config = dict(
    hidden_act='squared_leaky_relu',
    router_score='softmax',
    groups_per_token=2,
    init_std_router=0.0197,
    norm='layernorm',
    norm_eps=1e-06,
    beta2=0.98,
    max_seq_len=1024,
    train_tokens=300700000,
    max_steps=4808,
    dataset='wikipedia_en',
)
Below are experts of layer 5 (counted from 0) of a mixture-of-experts language model. Rows are named router (the router's row for the expert), up (a neuron's input weights, with its number), down (a neuron's output weights, with its number) and show model dimensions 0-223. Each number is 128 + 32 x the weight over its row's rms, rounded and kept within 0 to 255.
Before each expert's rows: a language model's description of what the expert responds to; "comes before" lists some tokens at least twice as common just after its tokens as in all text. This comes from a sample of Wikipedia text that the model never trained on. Tokens count by the router's weight.

# expert 20
From, between, before
comes before: " the", " a", " that", " his", " in", " her"
router [118  94 144 162 146 132  63 105 121  86 113 163 158 129 158 117 101 105 101 157 142  98 152 187 191  47 115 104 155  50 140 117 151 124 151  98  96 182 127 171 177  96 112 116 164 113 116 143 149 137 130 190  84 105 171 144 143 125 185 126  88 110 159 120 129 156 158  92 133 104 175  88 100 141 140 193 142  73 129 113 118 111  91 161 167 149 130 159  94 140 117 156 109 158 156 184 114 106  95 109 138 120  89 132 123 140  72  78  67 131 142 172 107 141 149  83 113 143 145 147 139 135 165 132 127  65 125 136  92 149  66 111 126 181 107 103  89 121 167 150  99 145 140 165 188 159 190  87 102 163  76 145  86 139 146  62  79 182 142 113  87 122 200 179  91 105  94 118 108 113 155 129 100 164 144 135 136 154 151 124 157 157 157  66 127 164 133 137 113 110  96 147 110 120 125  66 180 102  92 143  76 183 159 150 159  86 182 121  98 147 106 155 161  82 119 101 101 113 137 176 112 112 176 158]
up1 [113 148 172 169 143  42 155 105  97 133 118 137 115 128  77 142 143 149  88 112 118 121 148 111 168  80 100 154 123 108  42  63 138 149 124 113 184 122 176 145  70  97 122 147 160 162 148 141 106  83 165 129  95 103 206  87 148  99 149  81 123  79 100 116 119  96 109 136  72 154 116 172 137 149 122 118  98 147  97 113 157 153 115  66 124 181 147 100 131 122  53 130 101  55 192 127 210 124 133 110 105 140  99 197 141 159  77 134 154 141 120 194 124 187 155 146 137  91 153 172 113 153 172  97 141 132 158 142 135 135 136  93 159  65 117 153 129 114  66 140 125 169  64 139 108 104 110 145 106 157 117 158 167 171 114 177  84 125  83 116 124 137 136 164 125  88 115 123 140 115  97 124 105 152 126 122  97 195 159 188 136 131 110  82 126 151 148 121 151 169  62 137 145 115 110 172 103 139 169 108 158 140  95 180 119 107 115 130  65 110 167 168 166 139 111 165 118 135 133  85 150 123 128 186]
down1 [148 138 111  99 114 109 168 154 183 162 101 112  95 121  98  74 105 149 170  86 117 169  98 171 183  98 116  91 136 113 128  93 102 107 184 145 109 208 134 127 168 155 130 147 116 142 149 109  71 144  27 113 136 131 154 158 117  69  75  74 134 140 137 120 117 162 122 137 157 114 164 159 155 168 190 126 140 137 195 142 145 169  79 147  45 139 102  45  54 148 157 149 156 131 146 182  84 135 127 142  85 121 136 124 117 109 111  78  60  87 173  72  93 165 144 114 126 174 121  90 119 110 211 164 124  79 129  81 114 144 130 177 121 132  82 172  85 129 135 134 140 132  77 103 158 138 146 130  69 115  99 149 114 132 122 142 115 153 169 115 148 145 142 134 104 120 146 144 154 133  86 122 104 211  90 187 178 152 179 159 120 115 145 114 138  48 126  97 165 156 124 128 124 132 142  98 126 165 110  99 104  92 122 135 140 148 122  99 161 121 155 174 100 151  81  98  96 148 117 105 130 123 127 138]
up2 [185  97 159 155  94 121 124 149  67 151 120 159 136 182 117 119 187 133 114 169 132  98  95 210 164 168 112 155 157  96 137 138 133 157 165  90 119 117  73 117 133 160  85 136  53 142  87  97 161 151 171 170 123 106 190 205 131 102 125 132 110  87 130 123 146 118  61 120 132  98 130 109 112  74 113 125 129 114 139 134 127 134 109 154  83 171  71 132 107 136 138 139 107  82 173 198 159 124 116 107 140 130 119 113  91 167 129 177  98  92 171 132  91 166  93  98 155 186 162  88 155 164 103 206 176 136 154 169  90 162 138  49  78 123 155  74 150 150 129  99  74  97 106 204 167 129 160 135 145  91  83 147  90 132 119 140 138  92 162 155 105 157 182 129 115 125 147 139  98 143 148  82 101 145 156 125 146 136 123  93  79 159  90  62 160 146 138 131 153 107 136  66 102 151 115  62 131 129 141 142 170 124 126 207  85 128 149 167 143  96  99 127 100 165 111 129 138 127 126 121 120 147  99 163]
down2 [126  98 163 164 144 153 146 151  95 131 172  55 158 130 118 120 118 160 116 187 138 157 155 161 145 134 134 136 161 132 122 161  97  99 140  96 128  74  73 109 136 177 131  88  90 188  77 149 145  74 155 111 137 131 162 166 141  85 127 106  66  99 154  97 112 120 106 111 119  99  95 148 186  96 129 125 120  90  87 103 124 144 167 145 210 175 126 134 192 130 125 104 171 151 122 136 178 113 156  93 182 157 158 170 141 151 124  83 140 105 187 142 151 166 143  91  70 151  98  90 128 141 118 150 163  83 154 165 176  74 130  62 131 153 157  92 164 126 142 112 122 105 131 156  71 102 113 145 142  58 161 171 150 125  80 182 142 108 113 115 202  87  97 138  95 104 158 164 124 155 107 131 131 112 154 140 122 151 148  64 166  79  93 109 158 111  95 137 155  60  68  81 155  66 111 113 119  79 135 116 104  72 114  78 145 167 141 172 148 151 131 107 148 120 158  81  91 134 128  67 135 127  95 162]

# expert 10
Verb and adjective suffixes
comes before: " by", " a", " to", " the", " in", " that"
router [146  98 148 133 156 116 119 126 142  40 125 148 174 148 130 127 139 132 117 176 139 115 170 158 143  92 118  44 127  91 167  98 167 139 184 120  98 181 153 187 179 163 111  95 186  88  85 105 129 123 103 145 100  99 179 130 127 129 165 125  86 114 134  83 182 170 170  88 177 109 149  89 115 117 150 134 154 126 148  51  60 133 110 194 168 143 127 167  71 172 100 118 127 151 141 183 136 116  86 142 148 155  95 132 136 122 101  87  70 108 118 129  71 133 154 125  82 101 108 163  87 118 151 139 149 104 116 136 118 131  85 140 161 164  94 121  85 147 135 134  68 157  92 135 142 127 180 100  69 178  71 133 103 104 178 104 123 166 138  88 106 134 115 145  40  79 129 104 142  80 179 129 147 144 108 123 149 117 125 140 182 142 143  77 106 183 122 137  79  99 121 127  98 106 134  91 196  98 131 178 126 168 140 144 157  57 163 106 107 143 119 144 104  84 176 129 102 126 118 158 124  90 145 156]
up1 [127 114 157 182 128 112 140 162 113 105 112 102 102 142  90 152 162 122 136 106 129  39 121 105 137  99  36 211 172 136 118  80 135 171 126 191 129 133 133 183 146 140 123 132 174 101 135  74 119 145  92 149 155 136  98 134 175 148 187 109  86 102 147 185 118 132 172 107 187 140 124 167  75 119  91 147 130  90 132 106 114 119  96 138  45 109 122 137 128  87  80 140 169  91 131 116  83 122  33 131  99 118  85 155 135 183 141 108 113 158 153 113 102 145 101 101 104 149 115 148 106 126 193  64  93 129 154 118 108 140 160 116  77  98 133 145 152 122 131 134 176 122 169 171 133  97 102 163  84 134 119 116 149 124  89 127 165 103 132 189 217 145  87  85 155 131  57 140 134 129 108 119 153 131  93 146 177 130 136 181 125 116 126  89 125 151 164 186 120 111 138 172 102 113 162 121 180 126 116  84 145 109 112 160  77  61 130 159 151  79 107 176 125 181 128 130 145 170 122 170 144  96 116  96]
down1 [101 118 163 156 103 119 144  77 118 122 145 151 168 104 143 162 163 120 180 119 180 191 141  99 154 113 121 108 147 143 142 130  86 131  99 147 107 136 130  65 118 144 154 199  73 146 132 148 158  82  90 130 141 159 131 186  99 118 104 109  97 142  81 139  69 127 172 159 111 110 133 123 135 117 106 152 108  99 221 136 173  67 126 146  98 145 154 118  95 153 108 130 137 114 133 114  74 144 130 122 121  94  95 153 161 115  53 110 125 119 158 164 129 185 131 182 138 182  93 166  43  95 158 154 166 148 107 104  55  87  95 157 153 172  72 133  92 114 136 104 151  93 112  83  82 128 146 154 167 164 166  57 152 111 135 138 120 138  98 167 122 172 129  85  97 142 104 149 181 128 113  76 111  82  53  88 176  42 103 110 174 165 137 158 169 140 137 135 118 149  95 164 112 136 120 172 117 126 102 114 138 101 165 112 127 169 111 170 142 102 190 118 155 128 168  97 155 106  95 109 166 109 180 155]
up2 [129 135 188 158  95 106 115 142 107 111 104 141 157 135 159 125 167 128 126 178 133  99 128 141  98 148 127 138 148  91  49  66 154 151 110 119 168 146 152 165 129 154 108 109 189 103  89 129 174 139 120 111  62  43 168  51 104 103 171  68 125 104 107 133 133 155 123 152 120  90 100 193 104 101 163 126 135 110 141 130 135 111  82 198 116 142 130 108 134  75 152 132 121 133 185 151 151 143 141 155 105 129 156 133 151 168  84  85 125 103 151 130 114 117  97  81  42  83  88 156 151 130 108 106 131 132 122  77 100 100 163 119 165  96 191 139 103 164  95 158  93 153 124 154 179 149 162 193  95  93 118  78 170  82 153  89 160 159 150 141 149 103 136  75 112 165 142  75 158  87 134 182  96 121 118 129  85 117 148 189 159 154 123  92 145  83 114 146 153  80 120 112 152 124 125 113 120 127 153 115 144 191  95 165 113  63 173 137 161 170  45 145 197 123 120 120 165 144 126 126 148 183 114 126]
down2 [152 110 188 142 146 147 140 123 137 156 128 120 134 134 117 113 158 148  99 123 135  68 164 119 131 142 122 112  89 109 135 152 156 112 102 128 156 155  88  48 110 154 195  83 186 129 148 132 141 140 112 153 199  83 139 115  83 106 137 121 129 139 160 142 108 190 174 104 153 113 106 134 174 154  85 186  93 113 118 178 138 170 158 167 153 213 145 163 120 153 127 131 100 103  94 110 168  64 104  80 145 201 112 149 104 168 132 140  73 141 118 122 107 152 140 141 101  97 106 141 122 118 130 132  79  71  88  95 165  98 146 144  74 131  44 136 115  91 115  90 132 120 217 134 139 136 170  66 151  85 164 177 133 108  80 117  85 127  85  82  77  87  98 134 160 105 107 144 135 168 148  90  99  82 116 131 177 165 161 140 140 142 114 113 153 150 135 122  97 109 154 114 118  99 188 139  39 120 129 133 140 156 157 103 151 137 108 117 133 216 102 150 125 154 125 173 173  77  75  91 151 141 162  96]

# expert 23
Table headers and counts
comes before: "\n", ".", "0", "%", "---|---|---|---|", "5"
router [111 116 155 175 156 121  82 111 139  86 113 137 154 155 117 121  94 101 119 145 124 127 163 145 159 101  78  67 113  77 157 128 158 128 148 104 102 193 175 208 181 142  84 138 174 139  98 138 149 120 129 143 118 110 153  89 162 135 127 115  97 119 124 151 164 155 157  88 151 149 131 139  95 171 149 128 166 112 164  72  63 102  77 162 149 160 133 175  90 166  91 162  88 123 143 145 101  98  64 109 146 170 132 149 162 139 110  88  76 138  94 135 117 169 165 106  63 143 124 191  89 113 170 168 172  76 110 140 120 179 118 126 142 154  78 110  46 183 144 189 107 158 138 176 186 133 161 140  91 150 103 157 107 117 150  92 129 175 170  91 138 149 138 148  97 113 108 109  70  73 116 100  97 100 122 121 165 190 126 128 108 153 111 104 122 158 165 123 124 112  81 139 115  97 131 120 171  87  73 116 109 136 150 101 146 100 168 133  95 117 136 191 138  79 205 111 125 113 164 177  77  98 140 182]
up1 [136 168  68  97 101 109 126 119 108 123 118 127 142 131  95 112 114 163 112  86  48 205 111 114 169 111  77 129 175 113 114 138 148 123 182 147 119 170 124 157 125 125 117 184  97 161 157 161 116 116 158 166 139 104 152 147 110  84 176  64 148 136 181 188 120 158 152 160 133 139 128 126 115 126 140 118 121 123 147 115  77  90 135 165 143 173 158 144 127 110 148 124  69 162 141 167  92 110 140 120 194 148  94  95 105 117 112  51 115  91 137 120 119 128  80 101  97  90  70 145  42 114 143 143 102 145 127 190 136 181 142  83  69 111 162 143 186 111 181 117 147 148  98 155 147 141 122 129 157 171 111 103 132 141  99  99  96 103 161 129 174 117 142  82 143 107 110 124 167  71 172 113  93 107 138  94 136 167 100 168 101 152 105 143 130 170 143 132 129  46 156  90 127 133  89 127 133 114  44  81 135 173 132 163 156 128 188  91 104  98  83 153 115  83 131 172  50 155 179 131 118 145 115 198]
down1 [188 171  71 188 131 120 140 184 191  95 205 134 163 132  88 144  98 137 109 132  94 105 129 121 142 138 106  84  90 145 119 123  94 107 108 191 127  73 108 127 166 172 131 122 111 111 113 139 151 138  67 131 115 185 108 196 167  81 147  88  70 150 163 140  75 155 181 106  82 132  90 149 125 124 115 134 106 134 135 169 178 122 135 169 123 101 183  53 132  35  74 136 109 138 105 147 165 126 134 167 148 130 148  83 140 174 140 108 158  99 128 132 137 137 101  88 164 149 114 150 181 105  94 123 112 152 151 100 123 136 124  96  46 136  76 117 135 114 165 114 113 133 168 120 113 166  97 106 141 110 118 191 122 155 112 115 114 175 108 178 171 130 132  89 120  96  83 127 169 152 121 108 112 100 130 144 145 143  62 151 141 170  96 151  87 129 110  95  94 144 168 105 133 147 121  96  90  70  99 167  98 104 141 119 132 189 153 202 168  98 111  78  69 143 139 127 137 185 153 132 117 190 111 157]
up2 [112 138  97  92 118 178  98 115 112 132 110 106 160 148 133 142 105 146 123 162 162 137 102 106 125 122  72 156 140 132 158 119 101 144 121 102 131 105 125  97 148 155 119 126 146 133 150 186 164  87  93 110 120 128 123 144 151 104 163 120 103 128  64 162 186 110 168  96 124 120 111 103  66 144  98 174 147  93 130 146  94 116 180 124 116  82 105 129 158 142 109 171 136 158  83 138 172 155  90  99 133 133 117 132 112  69 111 165  83 159  39 131 144 185 212 176 121 201  78 116 143 110 138  99 198 217 116 151 157  98 110 173 143  91 143 133 129 108  98 140  76 165 104 101 147 193 117 134 128 136 179  95 114 207 171  88  75  94 141 110  98 189 105 120 101 156 134 129 102 168 104  96 127 124 110  83 145  75 122  68 126 100 133 106  99  76 135 139 133 128 190 123 115 170 134 110 140 147  73 100  95 119 152 173 166 137 108  76 107 141  32 173 123 118 184 157 107 123 138 168 184 159 144  97]
down2 [126 139 116 102 102 115 138 104 136 112  93 134 137 109 121  97 105 149 152 168 157 133 184 154  75 123 175 134 116 161  96 147  74 140 200 123  92 126 130 127 142 100 112 128 127  88 138 163 178  99 126 142 126 108 141 119 129 101  65 128 103  69 101 158 151 156 116  75 122 155 174  84 179 170 150 138 126 153 158  73 104 107 150  87  99 126 118 160 166 135 176 136  95 113 100  94  14 120 217 161 150  93 115 125  93 101 108 162  55 134  84  96 124  90 122  51 130 122 179 129 109 138 176 132 104 154 119 182 134 125 143 177 169 183 138 137 147 145  98 131 161 135 122  92 141 118  79  83 159 137 150  88 118 179  81 126 143  93 136 111 126  97 178 182  94 123 130 176 171 131 146 168 128 117  88 133  69 105 130 112 130  99 147 176  98 130 126 111 112 144 172 140 151 176 110 102  62 172 111 111 133 154 142 103 163 165 178  60 173 166 174 168 145  74 192 187 138 120  91 128 139 118 138  91]

# expert 22
Place-name endings
comes before: ",", " |", " (", " in", "e", "'"
router [137  87 136 176 134  85 105  89 109  90  83 161 143 207 135  99 100  84 104 175 157 106 148 161 163  93  91  93 181 104 141  99 172 124 170 107 100 157 142 139 122 126  71 114 160  52 116 161 151  86 130 141  89  83 173 118 147 127 144 118  67 147 149  88 199 159 164 109 177  99 130  86 141 115 134 136 182 109 111 107  72  82 108 166 151 139 102 176 124 155 113 166  82 154 146 152  84 114 132 160 163 136  87 160 160 143 102 120 104  89  90 138 100 157 135 135  66  89 153 168  89 102 151 181 109 123 125 147 103 152  80  85 111 158  87 175 102 145 111 195 132 122 164 168 182 137 135 144  97 173  80 156  74 154 121  73 102 142 133 129 117 195 160 165  93  91  73 119 126 101 145 111 100 140 161 147 135 114 125 127 152 188 154 113 152 181 143 129 110  84 106 151  64 113 114 146 156 120  78 153 120 123 183 150 182  93 154 137 151 118 113 161 136 103 173 130 134  85 188 163 110  88 136 160]
up0 [ 96 123 168 125 170  62 163 174 166 134  74  95 124 144 107  91 117 181 150  97 137 138 116 109 130 122 200 144 159 175 134 105 114 124 124 147  82 153 138  90 174 107 126 132 113 185  92 123  42  96 121 128 121  61  98 135 100 123 132  88  93 193 102 159 127 146 163 118  75 156 144 140  77  90 144  90 133 126  74 125 130 177  71 137 124 114 109  91 125  91 186 170 151 114 137  69  96  84 141 156  71 156 161 157 139  95 115 128 108  84 139 145 128 129 139 111 126 158 164 111  77 140 137 151 120 123 118 119 144 177 143 215 132 167 148 123 150 156 159  68 156 119  51 116 117 157 166  96 148 110 110 120 161 147 136 156  94 126 127 180  95 130 109  79 124 210 115  70  86 161 150  64  95 126 131 103 187 194  83 210 101 144 148 145 127 165 139 116 172 106 130 174 143 118 114 127 176 168 135 113 140  74 135 150 167 131 132 146 125 174 110 144 168  74 128  91 145  78 104 123 128 122 107 120]
down0 [ 96 103 104 102 114 130 129 110 170 113 150 131 125 144 117 100 133 167 125 169 156 117  92 110 171 163 124 135 127 144  99 117 106 137 103 138 152  96  75 152 172 122  81  93 129  86 131  90 103  98 136 100 154  90 124 144 151 121  97 100 152 130 105 144  78 169 126 127 166  90  94  86 146 101 126 140 129 205 166  80 182 154  78 189 153 154 119 149 117 113 165 170 140 123 169 104  87 138 126 147 154 101 143 148 179  93  40 121  66 146 144 150 137 140 125 159  74 159 153  82  87 143 107 100 143 158 135 143 108 188 135 141 118 114 134 112 147 108 204 177 172 178  96 105 152 199 139 147 159 101 101 160  90 185 107 124  43  82  98 145 157 154 111 160 176 125 115 108 148 103  78 148 128 130  78 161 135 142 146 137  64  63 107 145 104 198  34 114 172 117 129 199 106 125 180 177 146 138  75 157 169  67 124 113 125 141 146 101 111 168 149 131  80  91 120 173 134 141 143 112 131  86 140 155]
up1 [140 113 177 154 157  76  97 142 165 138 110 142 121 188 183 172 107  62 148 132  62 171  81 150 127 146  71 112 108 123 186 109 176 124 112  91  79 127 115 132 106 111 101  89 135 102 127  66  84 105 144 109 139 118 132 139 114  79 136  92  90 112  82 113 127 121 188 114 143 111 103 134  39 139 147 112 170 101 139 151 114 124 144 173 147 133 200 145 156 152 111 196 121  90  96 127  94  82 152 139 120  58 151 193 107 171  66 118 130 128 116  73 102  74  94  97 107 132  71 139 123 168 139 169 109 129 155 155 150 138 149 106  92 140  91 135 178 169 155 191 148 116 122 123 135 171 125 111  99  84 141 112 105 145 120  76 185 101 121 165 121 158 110 135 153 144 169  70  94 167 124 166  77 138  88  97 174 150 102  91 110 162 127 132 138 173 122 146 145 164 139 116 137 111  82 163  93 103 136 204 162 141 199 175 163 118  75 159 137 157 171 164 144 132 132 131 143 139  70  96 117 126 111 156]
down1 [152  87 148 127  77  69 149 132 147  96 123  97 142 104 140 156 132 123 129 136 138  92 110  93 196 170 156  96 123  78 131  63 151  98 104 113  99  63 167 124 115 104 152 123 101 149 139  76 120 143 112 122  76 157 116  56 125 114 129  95 116  78 127 138 128 116 190 139 107  89 145 145 113 204 199 178 155 156 191 153 162 143 180 157 120 197 128 115  85  86 143 137 177 177 128 169 108 124  90 200 109 105 100  42 139 157 108 142 113 112  95  88 114 133  72  98 237 130 135 136 138 158 117 108 139 204  97 115 106 138 121 185 159 142 101 108 154 117 162 126 162 172 131 109 144 144 119 123 182 119 139 117 133 192 142 136 115 133 155 162 130 169  78 190 155 122  90 134  94 191  99 171 157  78 126 154 129  67 119  84 106 119 111  67 153 143  97  94 161 117 146 115 123  95  85 149 120  94 113 179 138  90 123 107 140 138 156 158 145 108 109 111 118  87 108 138 137 171 161 129 108 113 147 115]

# expert 17
Parentheses in numbers
comes before: "1", "2", "3", "0", "4", "5"
router [148 115 166 138 119  91 121 129 127  68 117 144 132 147 158 104 111  68 100 150 107  97 208 191 153  81 123  89 121 108 155 124 147 102 155  97 150 189 152 163 148 119  96 115 120 115  95 107  96 102 143 180  69  97 160 119 122 126 143 115  94 187 156 116 153 176 132 117 179  89 162  83 145 142 146 156 138 120 109  68  78  92  65 125 149 165 101 165 117 140 103 185 123 160 165 148 103 107  85 120 135 137 150 161 164 177 118  43 100 145 114 116  96 155 129  92  85 102 132 150 119 129 142 160 128  99 112 131  95 147  86  97  97 176  65 133 101 135 169 161  99 167 158 150 179 148 191  75  74 150  50 165 124 129 159  98  89 143 133 121  99 157 115 177 111  84 100 105 119 111 174 126 104 110 151 151 158 180 134 143 143 181 164  63 138 152 135 170 116  87  91 150  73 105 138 123 164 136  89 113 158 182 153 143 142 106 176 110 120 113 141 147 171 118 146  77 111  91 170 163 102 102 209 171]
up1 [ 95 170  83  60 175 170 121 124 182 115 101 114  85 134 155 110 194 141 106 111 149 111 163 153 124 119 104 137 126 148 137 167 146 111 108 159 160 191 119 121 142  85 104 109  95  79 132 128  79 107 140 155  84 132 148 200 143 191 127 104  85 136 127 151 165 197 155 154 161 178 190 134 156 100 104 137  92 113 130 134  77 138  71 158 105 143 140  91 105  87  80 187 183 125  98 121 134 111 108  62 110 103 135 141 150 184  98 133  70 155  75 135  82 132 107  56 162 135 136 149 142 126 155 141 122 165 161 105 193 144 137  96 118 112 121 123  97 128 190 124 151 151 182  87 127 113  98 138 133 168 131  75 142 131  83 118  96 104 159  97 114 170 121  85 122 107  50 110  96 126 153 112 149 180 138 115 136 181  73 167 100 161 166 106 155 141 132 108  49  83 153 165 177 146 136 110  80 142 132 116 179  93 109  60 174 120 108 112  86 151 135 143 151 132 125 138 176 158 149 132 131 155 174 160]
down1 [137 119 127 147  82 101 136  67  90  98 121 124 137  72 117  94 101 127  94 153 131 141 118 124 173 156 155 132 106  99 118 118 176 120 165 161 134 146 117 141 128 103  82 158 134 130 116 156 237  84 152 137 201 138 106 104  86 141 108 126 148 124 118 126 117 139 155  70 113  66 118 170  94 114 122 136 126 111 130 120  87 135 126 186 106 100  93  96 111 177 145 145  94 173 106 135  94 147 152  80 120 155  59 155 169  63 132 126 160 119 125 125  87 129 120 148 114 166 151 145 108 102 106 184 153  74 140 156 105 155 104 137 213 137 146 121  73 123 176 117 155 106 171 165 170 113 133 115 157 144 128 126 116 142  84  91 160 144 199 156  58  77  64  84 144 123 139 114 129 141 147 140 181 110 109 138 151 100 145 144 134 179 112 100 146  93 136 106 102 105 158 104  94  73  73 142 131 179 152 117  87 213  98 102 128 163 226 131 162 110  97 143 144 217 129 127 167  93 186 146 121 141 165  92]
up2 [102  89  87 110 157  98 130 121  72  82 139 137 126 123  90 133 157 129 180 143 104 116  82 151 130 104 150 108 116  90  56 106 193 120 128 130  87 108 128 129 117 185 142 120 130 131 127  96 180 150  94 108 185 131 173 166 112 143 179 170 148 133  88 148 109 122 102 144 162  93 101 104 136  85 113 156 105 175 173 107  97 118  94 155 149  92 101 120 124  70  68  92 120  92 133 145 180 192 162 185  81 137 147 141 142 176 150 136 105 120  47 142 178 114 126 141  91 176 119 152 142  94  86 105 107 100  91 184 119 126 146 103 137 163 133 159 160 173 173  71 140 138 116 152 200 166 182 162 130 121 141 163 168 144  95 122 182 148  94 115 112  77  93 106 134 115 120 143 163 150  93 124 180 172 124 105 156  87 176 154 142 110 154 140  74  95  73 140 147 119 159 124 136 178 166 116 101 140 124 113  96 126 101 120  91 153 148 142 198  61 184 125 121 114 123  71  59  83  97 172  70 131 127 160]
down2 [122 100  84 119 111 170 117 120 110 112  70 140 101 122 156 126 137 137 150 129 155 125 185  87  49 113 157 147 145 103 130 128 116 101 113  88 155 174  84 159 115 122 132 141 132 144  92 155 132 119 154 124 139 162 135 108 188  97  72 112 104 100 111 186 110  93  98 176 147 118 185 129 125 136  40 126 101 152 110 116  87 157 134 120 138 148 148 119 157 126 125 141 140 168 134 121 121 117 159 130 117 134  99  87 150  78 214 152 108  59 134 112 172 134 130  91  26 186  81 136 150  77 113 110 171 161 103 123 104 141 139 157 143 131 131 141 154 130 133  87 176 163 124 152 156 214  79 111 155  93 152 129 180 167 177 195 122  80 141 132 154 135  66  63 131 168 161  94 108 114  73 142 160 121 152 128 147 117  91 110 129 112  72 159  83 143 214 143 141  88 163 140 147 102 135 142  94 225  63 146 135 135 167 124  88 128  92 130 143 149 146 115  66 100 153  96 136 156 119  91 124 112 141  94]

# expert 11
Possessives and pronouns
comes before: "s", "born", "'", " was", " is", " are"
router [132 112 121 176 167 129  86  76 115  85 125 144 164 132 144 106 114 140 108 143 166 153 174 171 183  72  98 103 159  93 171 110 127 153 163  81 109 169 193 183 166 121  53 125 153 125 104  95 127 150 127 138 122 121 141 137 146 141 156  96 114 195 138 129 162 195 131 117 172 116 156 121  87 132 169 144 156 120 125  77  85 105  73 186 150 138 112 144  85 168  99 161  87 160 169 163  98 151  90 111 144 180  88 112 209 134 118  67  77 104 123 121 117 156 169 117  92 131 127 166  89 101 135 125 127 105 126 155  96 128  65 135 136 152  84 151 117 155 119 125 122 177 140 187 139 150 145 120  94 152  97 163 127 152 162 105 101 159 149  72  89 130 129 147 118  83 120 107  81  91 150 125  85  99 170 126 153 148 137 135 155 143 143  71 105 157 139 121  73  92 112 178  65  76 151  98 144  82  74 170 108 192 161 149 175  77 162 123  91 115 122 171 140 145 116 125 110  93 187 151 104  87 191 168]
up1 [160 131  78 145  93 137 129 117 187 131 169 157 113 119 187 121 184 149 105 105 148 176 162 135 127  94  14 150 187 141 109 101  62 126 203 147  93 126  98 145 169 153 118 133  71 174 104 142 115 123 179 136 130 148 124  90 112 111  98  96 127  94 115 141  83 135 145  98  67 155 132 139 124 117 121 180 117 159 164 149  77 137 124 130  75 113  87 142  68 101 129 151 146 163 153 166 117 107  68  90 152 167 168 133 146 133 108  44  87  65 142  76 154  82 169 117 136 115 138 117 160 125 146  99 111 126  79  92  97 122 130 130 103 179 115 124 124 102 183  97 162 188  83 156 113 149 117 111 156 135 100 149 176 191 121 149 151 133 123 119 111 106 147 115 154 143  81 159 186 150 104  83  98 134 104  78 139 130  97 147  89 146 133 123 156 134 129 115 113  60  92 124 124 175 215 107  92 163  68 170 154 173 124 138  89 122 154 111 155 133 156 176 161 140 169 130 135 111 138 129 182 106 134 177]
down1 [ 75 135 145 151 116 176 149 172  76 122 137 140  89 149 173 106  83 139 164  96  88 138 115 134 123 149 134 157 127 161 160 124 120 143 148 168 157 117 149  72 100  81 110 181 144 111 117 142 114 166 151 109 120 137  44 127 115 120  55 176 174 114 204 114 102 156 122 151 127 112 104 132 178 106 127 151  88  90 174 167  71 153 121 124 134 128 126 138  84 129 141 119  92 151 131  44  96  91  77 103 134  95 138  92 136 173 181 149 185 140  66 133 103 135 165 135  90 108 131 165 122  82 123  80  63  93 114  95  97 127 102 113 108 140  71 125 144 133 106 137  82 114 100 157 136 202 122 169 161 120 181 168 107 168 148 159 174 144 192  62 107 123 174 129 116 111 117 161  99 101 143  75 168 130 118 113 202 123 122 172 144 157 108 131 145 113 111 112 121 129 147  78 137 102 167 123 152 159 222  73 106 146 170 142 126 114 111 152 135 114  99  84  82  79  87 133 165 150 129  98 175 187 123 118]
up2 [126 159 130  42 112 113 128 189 145 140 153 110 170  90 154 138 109 180 117 138  61 137 131 121 105 157  96 113  97 107  76  95 111 111 125 135  75 110 191 126 133 136  69 130 167  88  56 146 131 145  97 142  77 101 167  64 148  86 176 159 148 128 114 155 138 134 148 110  98 106 103 152  78 128 111 103 135 135  89 156 124 159 130 149  74 161 104  84 143 159  94 131 164 126 161 106 161 154 153  86 111 130 142 136 108 123 117  92 119 115 127 135 180 163  96 123 113  39 125 112 167 167 115 132  90  55 136 124  90 175 171 149  83 105 153 154 166 191 210  92 129 109 155 174 144 162 122 118 102 135 141 169 114 116 156 142 200 167 113 128 127 119 147 120 124 104 218  84 165 128 102 126  96 160 183 146 147  56 116 163 168 131 131  74 125 115 130 189 125 150 127  86 160  39 114 118 150  89 139 116  76 144 113 150 158 102 122 149 122 153 173 178 144 140 132 113 145 112 116 195 141  87  95 118]
down2 [114  79 146 114  82  80 153 148 139 151 155 126 154 115 155 162 138 116 160 114  89 125 113 159 116 139 171 140  98 119  91 124 127  97 126 155 178  89 147 176 155 147 135 122  97  35 116 125 153 170 147 180 140 118  98 104 181  99 119 131  97 123  56 126 139 127  82 106 142  57 163 191 136 134 183 105 138  67 111 164 129 100 157 157 109 116 136  97  79 178 135  93 132 188 118 137 102 128  96  97 170 106 106 181 194  87 149 105 110 123 135 169  83 124  94 117  59  88 170 134 134 111 158  74 157 108 162 166 153 160 173 165 151 100  83 160 103 174 139 178 136 155  64 114 106 127 167 149 126 149 133 112  98 153 156 100 101 169 125 107 111 134  65 114 113 142 165 175 111  69 112  90 123 110 142 158 118  93  87 122 130 130 138  91 160 188 128 150 135 155  54 132 134 114 150  71 144 123 112  82 157 178 153 112 154 105 146 135 152 187 102 130 164 129 140 119 102  89  93 117 160 136 241  85]